config.toml
num_hidden_layers = 14
hidden_size = 768
n_experts = 16
experts_per_token = 1
d_expert = 544
d_shared_expert = 0
hidden_act = "clamped_swiglu"
moe_layers = [0, 2, 4, 6, 8, 10, 12]
router_score = "softmax"
normalize_top_k = false
routed_scale = 1.0
balance_loss = 0.00233
balance_bias = false
init_std_router = 0.0191
lr_router = 0.00061
num_attention_heads = 36
num_key_value_heads = 12
head_dim = 32
vocab_size = 8192
norm = "rmsnorm"
norm_place = "pre"
norm_eps = 1e-06
positions = "rope"
rope_theta = 10000.0
rope_fraction = 1.0
qk_norm = true
attn_scale = 0.177
tie_word_embeddings = false
parallel_block = false
init = "trunc"
init_std_qkv = 0.0213
init_std_o = 0.0
init_std_up = 0.0213
init_std_down = 0.0
optimizer = "muon_variant"
learning_rate = 0.00965
lr_mult_o = 4.0
lr_head = 0.00535
warmup_steps = 50
schedule = "wsd"
decay_fraction = 0.562
decay_shape = "linear"
final_lr_fraction = 0.0
batch_tokens = 65536
max_seq_len = 512
doc_mask = true
train_tokens = 342700000
max_steps = 5230
dataset = "wikipedia_en"
Below are experts of layer 8 (counted from 0) of a mixture-of-experts language model. Rows are named gate (a neuron's input weights, with its number), up (a neuron's input weights, with its number), down (a neuron's output weights, with its number) and show model dimensions 480-527. Each number is 128 + 24 x the weight over its row's rms, rounded and kept within 0 to 255. Numbers have three digits each.
Before each expert's rows: a language model's description of what the expert responds to. This comes from a sample of Wikipedia text that the model never trained on.

# expert 11
Description: Line breaks, pipes and word completions in award, pageant and cast tables, such as Nominee, First round, year digits like 2025.
gate0:104139132122099145072161173089088137146106164153136132112117127123139102165118092169114134127123107117125113144118117120183147144089129130147092
up0:140128122167090149100120131115131151125153097127118074087083147108131139161166111150108168152122117121125106203111111114162128121073152102134112
down0:145132118155098111140137169128164163160170129089130094144111154101165156096128126103092122146114094159107117170114134118125129116112127147123122
gate1:145146113113124146101132106091139096114108109100154111114103116171147119100101088145112112149150152079155090118136105171133135155140125104135105
up1:158131150118119107174128150115145159119102126135192115150148122118123125086139158147136164152104118153110201094161130119126155135090094144133093
down1:126134128143122117180112155167115072152142084116128172142168147150179154126157136097131145167143112135142152093130147158120149099159122168089148
gate2:128119156146155068092159122191160149134107108134120142103086126116117165115120141146162159175094107127205128137133159109122098147093118112126128
up2:099121138117086127096124105104168147104108189097129097105105146104130128157118148104146098135136127119134150108162126123172079150109095153086177
down2:162094139171130121155121152111114108134111128107102098115151153113086080132117127123121121077162096134086109164099158119136084103093080175124171
gate3:089111155091179152129120107111140191126149116110110115163126145148109129112114120109136097131134171117125110161082159132134141136094122130118126
up3:149092092134137099139204131067158138133146106159140142127125122127131149122118121157154053185138148113114139140106133146125154134082092115147153
down3:111076119122128135149112105111138082118125143138108093099110159098158093155127117133152123171120099095151101101136106119119143133095147109153118
gate4:138127129098161094118126137104136142131080127139128140130155145124137117118084120124134177146123112099118172127136147121114152101099141140158109
up4:119146141118182134100159110119135108112069126158117127138090126106131056134122148154123148155148138125098140115117108144145155135118103115161130
down4:135149132139115100116129139129111093113157149133127102130144141170129143165101139148139132114070119152121127069108133150134191130134073196081192
gate5:104167084126146133125109133139111148127119132080154124178121063098131113159091130131125155081133124117090106103136158120151144144110131142138159
up5:120126138101168153148169132098126118120157099133146167142119081152154106131132101128145162102112124081129139090150187136115126114105127105144114
down5:138060140161129071114169138137147174095096130105098123148112144113110170102132108110128158146126128130112107155119136147180107112123114131127108

# expert 1
Description: Sentence-final periods, closing quote or parenthesis combos like )." and the == marks closing section headings such as ==Results==, plus following line breaks.
gate0:129119148152141137110151155100130166115156133120121155147143103095144119139075085149127122145104104135114151124123156120161148132107126131090131
up0:127137144136080130127102114139089100145127100131121130107081161149113132119144167140118131119098113129130137192139119095176130162111145107086123
down0:175167126162096129101167100112154115131153123091129138106122115081196147121119131119115111125100098147144099143115155164132115139133145152154140
gate1:121094133117124131152142140150140130110138111107155112114127147180129124125144109125127098126159167128178128094122106135090159100154120125172105
up1:114140133116111123118139164186170117134120106114104141120121125142110145070159116152146146148104124160111135103169141152136153092119084126124110
down1:157161155125095104173087143160134080134126079120091149102089131131164146100117134167172125138124153091134109126134155154131147064148085161150103
gate2:148117146141143124111126147150126204156099149111100138112122134146120126062134113111151116101095088107144147111147128096139101132102110138145142
up2:177110139137128157100132118126175154117070210113132081108131155164101108078129079099114131098158109112111126090128153109134106150118116089134176
down2:152111167125104171150089104134192137154069089124122165139124149160112116145132112138107122109126134151148141147120115113089117104131149137168140
gate3:135120135152154154123107091103150125148145114138118141144147138112129152163153111126189105147096153124076147162144152145135139126084127162124094
up3:115089102106128112087142122117113118149152118095132126103085108100133118133129126112154102140109089132117122142092138144157168132122117103151172
down3:120095139087107133109097125094140124098135163131085100123147119099131095118131160139138094130120087104138124085157154068137122175096155122126085
gate4:138117123107138122143140109114111150137130161124148119155086146186126092124133127102158177138171148109147152133117127114130142138182146168131154
up4:145137134150127155103151141132129137155118101152189122142091136124158077119113139151132144131146096113123146128156088123170151116139103129151136
down4:111164125158129154113102118124112130123149154112121091130107173095163128149115117164135178138118102176112096119109148134126179125105117148124124
gate5:139177105103153130138127123150111141131137101121141131132081092105121126171150180146096126098098153131153106135165156134111125124095141119122125
up5:138143115122107153119128125079095172121139087120137165103127091117137066143180151138115136123119094100149114126161185127105098112067154103160116
down5:122097157172102136131143132121132114079127151126143102163120107091109141127142141160116125121147137130128113119120172141150112117104090136132124

# expert 8
Description: Inner or suffix pieces of longer words, such as -ious, -istic, -ative, -ator, as in scrimmage, insolvency, escalators.
gate0:123120100160097131130118167104117125135115078165120186101137130148143128088118133161124167144137130123143147139101148125146154110090155152103106
up0:130129127135117143092181136121124136116105129102154140111078152137114124104159153113141179170154102129147115181104170116148157167087131102096092
down0:116145110138118121112135125121109149094146127107187123109104122098130141110175173124090136146148095164165098130114156145116123133155119126181126
gate1:141162114125132119150122165120191107121112111169159132128108158180097107059122119128141117149130167138121107121093112156120163136177135139161100
up1:150128109114152104112082175123145185120102151137155123121101095174120099118113122114167121075127108141136130112128097126164159145139068106137116
down1:143150095157126103157089110124129113143139097098133154123137112096161175085138098077166085151108136129140083116145108151100157082117164158158113
gate2:140130121131140129134125152167144202109096120129138105146106191149080089132146167116134155092163074096175144113117141138128160191119144107168156
up2:104132167174119161126126156115177141141136143127118104116115122129136105124136125106130120108139157100152130102156131066144112145101114119119119
down2:120101159190130116114129161118084156115104101117099153113185172140117114113157129128153125099153130144130126119145145135126127074151137167155163
gate3:103126094097151110145122065098152111115148125115131125141124126169140109098141129078158147112158140133135140138105177154145164162104088111128136
up3:133107070098154140089136091092152110134152160118078110127125114111158105121141197100130084155114121149121129128157119162181150138103104094105154
down3:130104097122121099136123092110104105141126163139079101103112112153158131085120135136160140124096122079121098065137134113172150173091173131148145
gate4:121132112100114126141128089093134150126170145124133147131138171122139077119039119083145193138140128124147147134101138123144168152127162152164108
up4:138113134115154158110161138179134108152126120126138154124121114130147085145146153137113109152165057087111133134137116116142119122106141105188125
down4:155149127112150105117111092142114115135166143117115090140108175120176132177127133090116133167114119150135129090093131195090171168087105138116144
gate5:130124107147091146130114128120099150149127138107164104147137134107135173140151153132095106165112101125108141109152113124138157160105116126092130
up5:138121122177115102116122100117089130089114127158153134127176131143143099134122184128087178172138108100114129110126145142126127120088111123149140
down5:099115113142113204099147146106142154114169147106100130126076116094138149114174134191124173144145096088126123142129102121145162135090084120118164

# expert 12
Description: Table pipes, slashes, quotes and closing IPA or gloss marks after names, digits in numeric tables, and first names like John.
gate0:127158086113086154112135169065117150114130124097161136074104133168175173137117090137118171106125134161111158133104139105164174094107148131107111
up0:120130122128109127109153116148116125124146128155122109103111136069115100136085134088088142131126099154119127150117141109174106127084099139100151
down0:149168129125141122115152113149136151124139098153116154091125146143170135109110147125120101107145121160135110126160112117109140154115158143164106
gate1:135160077132146138141170151111140139166130118169159116140123151148115165100153174117120116096115154072144146138115107129095129134131119126136129
up1:158142139149098148131089141147121092089127098108115127151106119133119134098141093132159162142133141175100164134155156115132150137156100142109105
down1:129130144158133134152128129111142080193095131086111129112197125114145132163100121151110185148153098129128129129117112157150151111170140152157170
gate2:136142110138147122130138153117116163153134112112136131140117149150119119096141152137120155103137105124147176121115112156166103113109149166155155
up2:104084133124123131116132133133154136170098165139120141115090120091135121128112106122087134110113098099130151121123148128109158143098112134109181
down2:144115125177136133105125168132070136129066104123089132153165122084120131129143132115122107138157150141105083160123151095111123075155144089142144
gate3:133128116092127115110110115091167162149143140082128129156130102100167143122166116135156148070125141126114102135118183170147181118112097171125115
up3:163149102147147148137162125121137113118165112114117119098125049071128100106170119119128112127114159112093109089108168137145191160068116127121151
down3:106104094135079077127136128174113132159135157139094119152153156126144139112119142120124128141106113143135127103135173107139123120140124154161111
gate4:167133143130153098124132128111103087165121142134120182137135128147144107121120122109141150139177146141153126158136151089124121138124185187123177
up4:141132120123129128082149131160103115131126142153154142135122139143158087100108153175128114133184130094156101134112119119120123127146159173147167
down4:098155155124138129113151153114133094125113170104123111169104159124154143138112123111102158131177136131127142121135136155154128125102111137150147
gate5:134160091110095152165151118146143148141108134127177124176135130125091122131180133106124102146083148153138123126142124135125117141106138106127140
up5:119125095084150136096134126096079153131143104124165156118151130133125154139098130119138154168087092124127153120144140086092114129102175093170122
down5:118105116135132173074151143132141104091135140098150116156087136116125134123139105108160133123117137131161116108127100162134092102124121143143141

# expert 13
Description: Digits and dashes in sports score tables like 25–19 and 16–6, row-ending line breaks in tables, and country codes such as CRO, ITA.
gate0:129138079136125117083128176097080131112104165146149112126109146116177139140134117100125141110103112139114140148070099134154121127082144176114092
up0:143144180158109102121127091119129113124169136152102100085121108129112156129141125116118144126135096091075104164107140117164154149081112093103131
down0:115136123138131108134121173123137130159114148116158140158125152135115143132125106103093111179139177131125122129122126129076139153088083105165124
gate1:162121154128107106170101105108136129153099112136152114114121170167133112089154134124124134151128140071167158114117080111119145121145133117111081
up1:155121134163089113145135148119135105183083114124152141126094109144143112107133158125165154142070114106127163099136117127159166110133158104119147
down1:155123136143135115151073120093103117185072074122138128109173111164147107141163127134125156183162143138142095143130149126137089087184122134113144
gate2:116130123178132071113130144131136151146135100149130138115086110161124106150119169127119142159116131081138125148163108145099106128116148100137134
up2:141111101130101129101156103126154187122104185106119099108117128091110144129144130108123110105132131108109131129129155120149120133119096108098187
down2:158104169194093163115117169149131138127115079144125126112116123133104118126161181132135082150142131117106113126110125085114143122119105078120173
gate3:113085127117193106114120088128155132126128100113089147116127132139145115132128101108131173110120115117152145144123147123125147152080103131138115
up3:171115100131124133147154123083173157135155086148098143088152069132116116123155111085150121147109130150113123100106125170121156112098116125125191
down3:138135143075134098100132151145145114153104141182120141148147105108154109130130093130132080115108121115129086122127176126125113186098144167136114
gate4:132154118134119119133131133128107106156089105104143139133118152184138096116111125126118121120146147107180201137108133147162108100111190126146128
up4:108152146118133129091126121114074129149090112164182166152133093135138112115157170165132144157159100118118162142127152139100133131136145101158148
down4:136133150119111132101154119104099070106109136105133103141128134120149140158111156104123171098149117126138093127108127123139159159122109146120110
gate5:132125083125106151133100094107150161128088188145148141133118147133128123145128125147131098083123124125129115132164140145126111182105101135133165
up5:150116104147129154120126108096085139128064135138181108114131129115142136153088159110137148103113105086135157143153165149075091101068144121120162
down5:166146124167163128110164113089143135099146139153117143142090147096114150129111147132139141103119158159127132122161163101128124104122118158125132

# expert 7
Description: Commas and function words joining phrases, such as and, of, to, for, or, but, with, including, in running prose.
gate0:145128118142097098131119195105095142122093113133111152116140111087162078134146106144090133115088120146145146130119093113159142116072115123101133
up0:129138138122065094095158100134131116139142102122135120094108136132146169132126171110118164126114140120142143166123117119174187134081102129130111
down0:116144178165153112104156139146130123124117130098153111174132171127113137112139166102114134156122119163120070129146136155115153164144134137134150
gate1:209122154143119103136131132138134124156109100113107121146125137127125122108128109167106138162151159053145130112149117168141110137111117077169131
up1:112154097143162139113156115144143148135099099127153073116139103131121132091160124147138107145141099173157111108147133130144165094139065160161118
down1:161142082090134156150118146100131135125152106128111137107115117143167126131164142099152132147140140111172124139168092182127151089148104136131137
gate2:109142100139154103127095139172163174123108119141127139119124129120089155123127136123107145096137117098180141150126142097142120165138118160134153
up2:123108161081057153120171114099130120133097146116105074125128146132120093132114118128123164117132122111124138115127154090132129128089139161077145
down2:123059132182145160153191117115097131154112091080114157138111129129095088159169124144135135126134100141174091136129127120100145117111127141195155
gate3:135121104134138108126120149070150137107141122134129091133121155072136106111130089129140105152104091158108114164079122166127168129093091140125138
up3:160126084182114116134119141086127141114136163145128121106097089078127122131117111125177111077096098159116117158125137159123170096096084104086163
down3:135120121131121121121123120109113153099103135104087103124127126137135174122140147125112126103127151088059140068151090077148120148135199158170151
gate4:131166149091133133158130111079158143169155120137145149147144112146134097131104121142163162136101149146167189136126149103141152086126172123117135
up4:138133166092125179166141154116120124105133131138165141167112147098131098119128150185162098157154124148162132145134112117142131094126156127141162
down4:141144114137098128137121137125100109154168132117114131145098190160151183164151133082095146081126124128120162132115083102120129147116105112111135
gate5:080134084087133103124088112166101157128088156099129155072131117156130090160127127111130101132094140113106115136097136151108143175136146130140135
up5:141129115113108144091115126119127141080083092153119109112123120179149100146107172122146170123138119048118121111122161152103117130097129124113157
down5:144135101170135143124172144137136152106160148076084138137168134107115098081124099112159140090183166102134131120172116145103124113143096138142140

# expert 10
Description: Capitalized first pieces of surnames and proper names in lists and tables, such as Wal, Bro, Mal, W, plus titles like chief.
gate0:154142100133088147111172144081100110111116143129109186118129138148152141145101074150125126137082093185113104144085129110160136122126148164104104
up0:112125143146111128113097132100142122117154109130114092075036162127105125149132128122111163121152147122176134155136155149151153139100125150144135
down0:122145115151089159124146145123134126145122144119149093097134151153164214108096110150103164130137143163079137114114148151144138160095129127157155
gate1:154132174131092113134150111120113117135112096165172120121108161142155132075113134161171149117147106133120128111138096164153148147129132100148090
up1:165136098162137113144122118162116109119098079145155117106103128191162119103122138151152136150115113174106131136152132125133154109111104112162106
down1:125132143100179103125116114136123120147138093079102153128166142135139171084153110106157121194121157112128078098135112102157171091149134162098180
gate2:149153114149122106104175137120168183120112128142143150092091143145100125163129171140088151131104107116160163084131116173124118137122136141128130
up2:151106113115106107128128182109146160121090149115114099102089140167088170119121136131119120116128108098157111116106174102184144149099156106117179
down2:129118166172131134105122149131141141176078092143133124093146154127131110126115126139139146124169117146136121154122142113080155106139098137153146
gate3:097097099107170123107147106108194126134169143101123095139125110110127096094154143105161107130118162133119127100164171151130177171127112121137108
up3:112116080129164119105147094099162113142144158135112117109121089083170112082165138129151077143151165146080153110131107158136168137128138126083119
down3:118099132144114131110126085116097091136144168127123144123148174117167105109139141137111148146162107100075068101130163121133094138114136124150156
gate4:123141138102145105150142130097127129124147151144136123108156149092149065132093109091129137124145134114113127145147153085115104130144177162171158
up4:120130135118119134144141123138125117136108125148145141112113139124147110133091129162136137110113094122143132174114133124123171131113133085169135
down4:126121147133131135097128107130103098136164150114129051176088236125135153135100137101145148110119139125158142140102140122113149109130097147121131
gate5:082130072118116124105122107149140156116135116156145109145155111128106092164141141141127052135115116117104106097142164139121159134114132142155114
up5:156132137150125120097120132078087161140130125138181123106165133126096094119133127099114137151123112086157129158140123140107118093122159149108125
down5:131128076151150148085169143097182123140137134118105137141053161089135113103134144107152104108094130132155127109095133149135124130096107129127149

# expert 3
Description: Prepositions opening place or time phrases, mostly in, plus on, during, under, before, after, as in "abandoned in the Atlantic", "early in 1790".
gate0:117121153138127126135128137111072108180112124134128155146116105136136130118130115153116156145078121148097086132083127113178135123110129184111124
up0:095143140148142126076148171136123130163167086130113105140080122136099114122113174158069146124090138115101113127114154137158146135114104133116116
down0:117093106146138125119132129164145118103143157148154114118117120152167176125131125115126144126160098152118110176092148160100125171150170135125142
gate1:125131102154115137139100146122099109107139061123138149113108119185126107096116118115113112107093142097165114109102122084106100155126106120114129
up1:140143134134117149122165154182116128124095125126129114123153142149124139100135127150128126134081135140117172118129153146140168093127102130151091
down1:169174124138115076185116105127104082170150075113106131138111133108122124111146140074132159187137127125126071133118120095150147101162149177162142
gate2:168102138139144084099149116157134197139109121119099133120084141158076118132100156157109152116122135124122137139130121118094111140123116122139147
up2:162095101137107159077132116132173145133102198125138108081160188074110080130152110098166125119134131080145142083122137109124099163124148111132157
down2:170075152151120125111149117142143117142108079129100129140135163142074140152142155111127134140116124173074117115090124103118123100143126156139145
gate3:125126130113167126098153117117135117130125107090136122136141122119145114126153119119131120119114149142111156158166140116158169130086061142092138
up3:150141129135174105075147137114123113143111132160119133120110076126144111114147103112171123155138149140086122106144153118171166123084101108089158
down3:125116134153139121130133133103131130113108188078104114118162132093134097108104114093157107121102043112125090097112137107146102148075162119150156
gate4:114080095135090148108147116106152106130109151143130164129117156111139094135094116161111163149109105092128151102169131115099093138099195177130134
up4:129120136145143137101132127142150123167094138188170141167087153120128110110131128169128104152134059098116143107142107174101120112097120107157158
down4:142122147112121087135135119142107074170134131141123075104075170173150165146086133121141154142149129126106120154105114113134156178100111154105118
gate5:114145100112076141139103142179170139132104163110146100136143117092160137153139138123127084160133156127087154142172133149120123164117124107140124
up5:168137121124117154098131146134115145086085107161157118136149133103143104132138183104139154166115108103142147130133172151124100126112111123121122
down5:160116110129144157082107152085151103135082078127125124125101120117139152114103095114125159090149118103145153101096115135107136169099050137140114

# expert 6
Description: Single digits within years, dates, scores and catalog numbers, plus ordinal th and Roman numerals like II, III.
gate0:131101115079136069075113125100101152098131124130142108144121098111156119127120132182102161123094125129118136150080131105122175140061138169116128
up0:141173111171105139083133155119144138124167126087104139111100126165117100161170141086121180149186150124131136140097177113152136167122100145139144
down0:125157111150118113130140133111170149121157127076149141119113117094153146115084130094140130128131141138135071108116133147112138164145141150141141
gate1:163106113147126107132154145156148129126137042107083147119112097149158137086115130168094111107151162144136111135107119150102113118161129107169084
up1:176161101144144139114126143133126119120137142102150096109129138131145152089148104160128132166110125120117126158140130144090130127125127119131076
down1:145144089128125115146086177129108116143108079155095146117157146137150146056154131119163118177130122125152109119097090115117156058139144210104129
gate2:155144122165157119101093134154107177129117106136163139138124168142094127129118182139127114113132150078155173128134138126109117120104129126152140
up2:141112131090116135121135124107165193123111192143112141094116136128087115148098130111146136133155137119118141110111159090145167132093091165084149
down2:122111130143107132095135156106130158126106115126111124105123117128094130144138162139134095085103117130143087163100148078150142114113115113151136
gate3:127126114121141123101139102084162153139143103122107134133131134108165121149135121093143139134102102151128140115111140127115140131121114148083149
up3:165115116131140146108173100088147147165107157132142150152121100113136121144130130082172080115106136153052167114145138165139146119126118124088176
down3:118108122146137136146109125103128127131175142134093082130125119084113131135094151127127126158144099123171100092137148059164114132096146157156136
gate4:121135108132140124165123140113164101148109126131105171164123115161125083116118115099133154127149143111147143161139175116123135111107150178142136
up4:131147172132143138141129133101156140161114135167142184137131115123120123117118148141116148140147105064135131127127127113119119126105148119126120
down4:118175138099138169134097148139120137152148156115171078157087174103159145174131083138123142166124103162119113136133138135095153170111127138081144
gate5:125128131130150123150124105159084125155116132128146144103103071101179100149130136102120121121114156101115088133135111161158110147108115118144181
up5:140141127113149112114145099124094122110129124141218142101149101103161131144134189109136153133140110101119108132133132137131101109104137130156121
down5:107107165153167134118161135113144120108124096139127134110146108130102150144130124143126137144097144104083120122115112158110134144107126114134130

# expert 14
Description: Articles and determiners starting noun phrases after prepositions or sentence breaks, such as the, a, an, The, his, this.
gate0:094096123124111067119139116086110166101156128164169151107129134097124157129110104158118153121141114174096122165103127128135139102112115144108108
up0:133105108175133170091147154117101131129137145117105136075120191106155133148141140123099148144144088140147113155125125126167163162078125117108126
down0:097155086121102162113108128119120143097179164106154109125139150081137153153147128096148112107128127144126089123139138108123130159140107142148168
gate1:154122141111149154091126142077144126138109097147128109137126137141140101063134146154109097141154116128136133126143134133099144102137126111132150
up1:152096137157144149155155170128158145121088110122163107116132100134149102102127152135120101126139141162122158125145156125169179062112113097135118
down1:154103142149167102172130129128119106187105096142113114140134152149135137117176136141147156118128163134131106096118107139149191106134130168161118
gate2:131184127134160122124113142168126190118137125122156113131079104139069155122134130124140139119096114098143108078138151121097114104129122099131124
up2:140141103108123152146141109174162166121124186121122115139167155128114158123088108100125144119097159093137122085129162128119099111116138102099157
down2:141085124114111126106127147121146168176093098098116168122157145137095121121116152109126150116122106167130126165131137148120137117118126120169151
gate3:106076117090180141135125152093144124100169144126101133124101063136101144127132159073151120095117090120124164147129182136120168116088134150113124
up3:147109085100173106136164126086164110126114147128107098141090085094132115108138116100168142095123121137108161133110129179128136101099120100141190
down3:107141112103162117097110102111124134130076158106090084144184091107159145113082071135122135079113118087117078136155142120122141145084157123156135
gate4:151175118113134118128141113103102149168168168150141177149135168127161126119119148120143175128159146095149125156096160119133118134094175171139079
up4:122151138108111127135107140134129143137106137134128136086113079098126114096132125125101147151171118114139117163148141132098156116145128101145154
down4:117143093137135111091149145138109082186116147127119069142115207082131159157100140127139127125179158153137110075112126118110138128125110152128156
gate5:118153104142135138109113121143135187131116145113152083143129125066137104143140136127113096100132156132131136133093133125148169136109094148138127
up5:119180100119136141098099118144097174107106118142168101134175137138137112146101137123137175101137094101143169134119177117116133127130122134140129
down5:141112096138114122087150124126095153104126095117117131149101123129121147103139123111130098112145125104134096126148166121126154180109081138135134

# expert 4
Description: Apostrophes and quote marks inside names or nicknames, foreign particles such as de, un, con, les, and syllables of non-English words.
gate0:147128093151092122110120152109125115111113096124164157058154123123171133128132151149100118116142099124140134181083121095129143113096151151108143
up0:120106116150131128132080144107101131125132134123126124111099124137112123150110150151104149114152098117147160165137148105162133123129131126118126
down0:132143123135084140075129159128126118118108129122127092103144142140133160112125136121088142126142146142151121136122143078138127129160117154154143
gate1:119126133098132164134134113117172089128135122158150126123120148164117117129141117160131139140143125092164078119126142138080163132202158106148110
up1:163082137107127179125109149123129129127137108130157116148119118133110123132089141131138125158121098149129136135126115143099140136155114095159130
down1:119152139110160105179079142131105109184143107104113185132110112108143116076142105106160149184126108132151104113099121150112108091138122165156115
gate2:133167131187113104120138141159167157139125150133186097100079143104137140095125148110117161110127108102172101085143137122087112111104134108148108
up2:143120119141115140107169122129178111152117196146147097096113106130143116103122111137169147134124108118134133088143142131164093123077102113143149
down2:156125118179153145166136124145128129151127091114079144092172128141132132100131144132120133142132158143136129105127144161103126099125128116121184
gate3:096101151096164148130124111129118178140118141149101106145113117146146103112146131076146119129113133140109158126113140161126153132071114150100096
up3:139136079155188150120178141102127140172152137134140100107106116101144116105162117084142094168126142096093141133131149135151155153131135121138132
down3:126126092121136095092156115125103102160128195118139092141140112107169143147148131114148132113119099125123107123130173097162093118126136136166142
gate4:105164111122104120145104116131121149130123148126152165129126180115157102088076102105139166141142109128156156146101138104109097113133166173092114
up4:116147136148162119139166140137100119146116125154157144141123147124179100129126111111137143158168099122121151128147123110103119094079165122177123
down4:137136142102129117133091110132079106121139152144157155172116148139144163160070121093163141139120138139176140149081128130110113133099137168088097
gate5:112125082107134161154120147143141171120107153119183134145120137102150113170145118098167089122093155111119113131117126127122131156105105130143132
up5:157129152134154101132096144146098164114123127144117117137157113161121111164073127080139137153110088107146133127175171131097087102110141110119110
down5:151109107113170115105161143111174163099130118096104116146138114120114147094101146119145092109137151144117133094140144136168125131150131137122100

# expert 9
Description: Individual digits inside years, decimals and coordinates, as in 197-5, 48.2, 33°33′12.95″, mostly in tables and infobox lists, plus role nouns like politician, writer.
gate0:119117084145124140108077139121102142131092147150141119080102134130128136093120100099116161144073122146084107144121094125148172142080122144120127
up0:149129139147112157085158122099118118143166111123124100097118136118154153097167123130069138126123072119147169161111163099153139147156125183104124
down0:131109142151117110098201135150142145131124100087135144096095101143150142143141110097087144139143131165141126136131114142144136133133120129112143
gate1:131119114096125123139166097113149152159129121141182142099145147160115087091120143117110139113124145122160127141137103167162118107116122136106104
up1:177161115123149159131105132134131104129121112131173110146123110144096123065119116145133132140109159134106154122131123133107159116140081132137147
down1:127127085099138138165104096145125105134155121129094175144114151128138131121140115118142092161133128105098115101126160132114192098097137176133115
gate2:154158120121145108128151157169092158149127122131117165117114118100108146104115183147124170127150103139141125151125163125117104147113140117131147
up2:141119132099108122123138108141185138097122173093138098086161135102114116117091096085108087134121146088117137108155117131142144108126134148118162
down2:144099154119163162144126172140108163164059107117133146116118108152129111086154138180133109106176134125155088131127169090119127108110149100141159
gate3:114112131115174132140117074124148130160120147135074127184168127100129100092169141102165121094127099137110127179121187167136118127102109148151124
up3:126109077138150113118127104111150128126145099109179104104101154121110136139136091141139128113154155132093147100085144144128188122106087098153125
down3:143143103120093119122109097122104142134094149124107114107160154106136124089099109085147149177084106105105101112107170118128138148109148137132073
gate4:140135168128167124087130161113145091125116146117134112179119118148116143127123113077118131144137168069110118186109117164138162121134155148156157
up4:104124148128167110139109146143171130137097124132161166112133157110133135118131121172140113101133121151149101161131102141112106097139142087160169
down4:157151123090141137140143164144121153143102112104143118160111128191145153116099133122130157132116119151138117148124122155096110105108129152094136
gate5:105154129145122148176106101156131169145112167109131134141087162128157105136147138144094141125144150102100140109150122127110146142120127134142158
up5:138097097150124154104137140116135124141133078155152122140134145133136126124113148134124132123122074117125104113124167112118082117106119127139107
down5:118047108146127137103212130114131131107123135149134141160137121123120159153130155153156162115163114162118169152099177108143116152111105132152132

# expert 15
Description: Pipes, digits and names inside table cells, such as times like 1:59.00, percentages, and place names like Switzerland, California.
gate0:137136101117091091125095141071094131117112119126146120102103126117168091133128095125094182116147113128149106135090138113144151131086143119144082
up0:093114098127103121137145124114120152134154105133101127072116122115121124163175121097140101141100097167122121186126135112158148121073085124097116
down0:129153132136145116113151201117120134114082144083145144139142172095177157114131148165116082139148120161094100099124121131157120150144157141083138
gate1:144151117124145108139123128116116132133133086149171162111113133157108120139129114126111120105128137082115137091115142146111134176138119149159079
up1:154138117189147142138087141162126113142131113135135129130159099174111112139132095124150133150099124133103156087137127138086153129162099137133063
down1:137105084146141097109106126134124114167135100133131167104122146124159108107130115134084133149123082124123098067146126126139158086172138144103153
gate2:121111126165153106110129134130128163116141125146133138097090141148068121139085166118122111117136139129111167085141154143092165119138139112153165
up2:138133119151100110144144106131145124099101183132118123116148136101139109107131154115129150132124134086186126137156154111123135103101135170077138
down2:120073140173116128137144157115161153196116087125104170094113149129098132110156138123115097123175125151154089134105112131167130124125118133155175
gate3:131139118109162143095128128112173159139126107135115101172135115160103149149097146087133111120113123191145173127107145156120167136123124191136126
up3:125129077151133155119157098159105100101102098119132130093131096109131140126168105135142088127094157177057110104143129141133161154150134119146178
down3:126099118111117114131124076141117125127102175122141124162136104100122086134125157103121136147145108146118153122154118114111128207125186177153105
gate4:108143099080141092111094173122168092125124098123126177176112152115127145105161077094149115166163103114154143114092140074105118110127150126146163
up4:142188127148142148094134091162142174128147106162135145155083141148133123102128114141103102135153124130145119157109103120132131138144125136120125
down4:138162110135118144131089140144130098130175102136149094154127155160118164172079135150150156102118117118129108135110111129175147153107112130125110
gate5:143151103093109139134122117148149165111150148120152088121103125089134146136155142090152097152140129118119128101150152100140159166109115137140161
up5:104125140128121147121140139066140148130102146129152132116160144154142098168094127122167155151117101097133079160133160158122122122107136127148121
down5:122114105127149146095105155137129123072131100074134092146125109096127150128129127149124124127119119128113142125075145092123136143112103130159126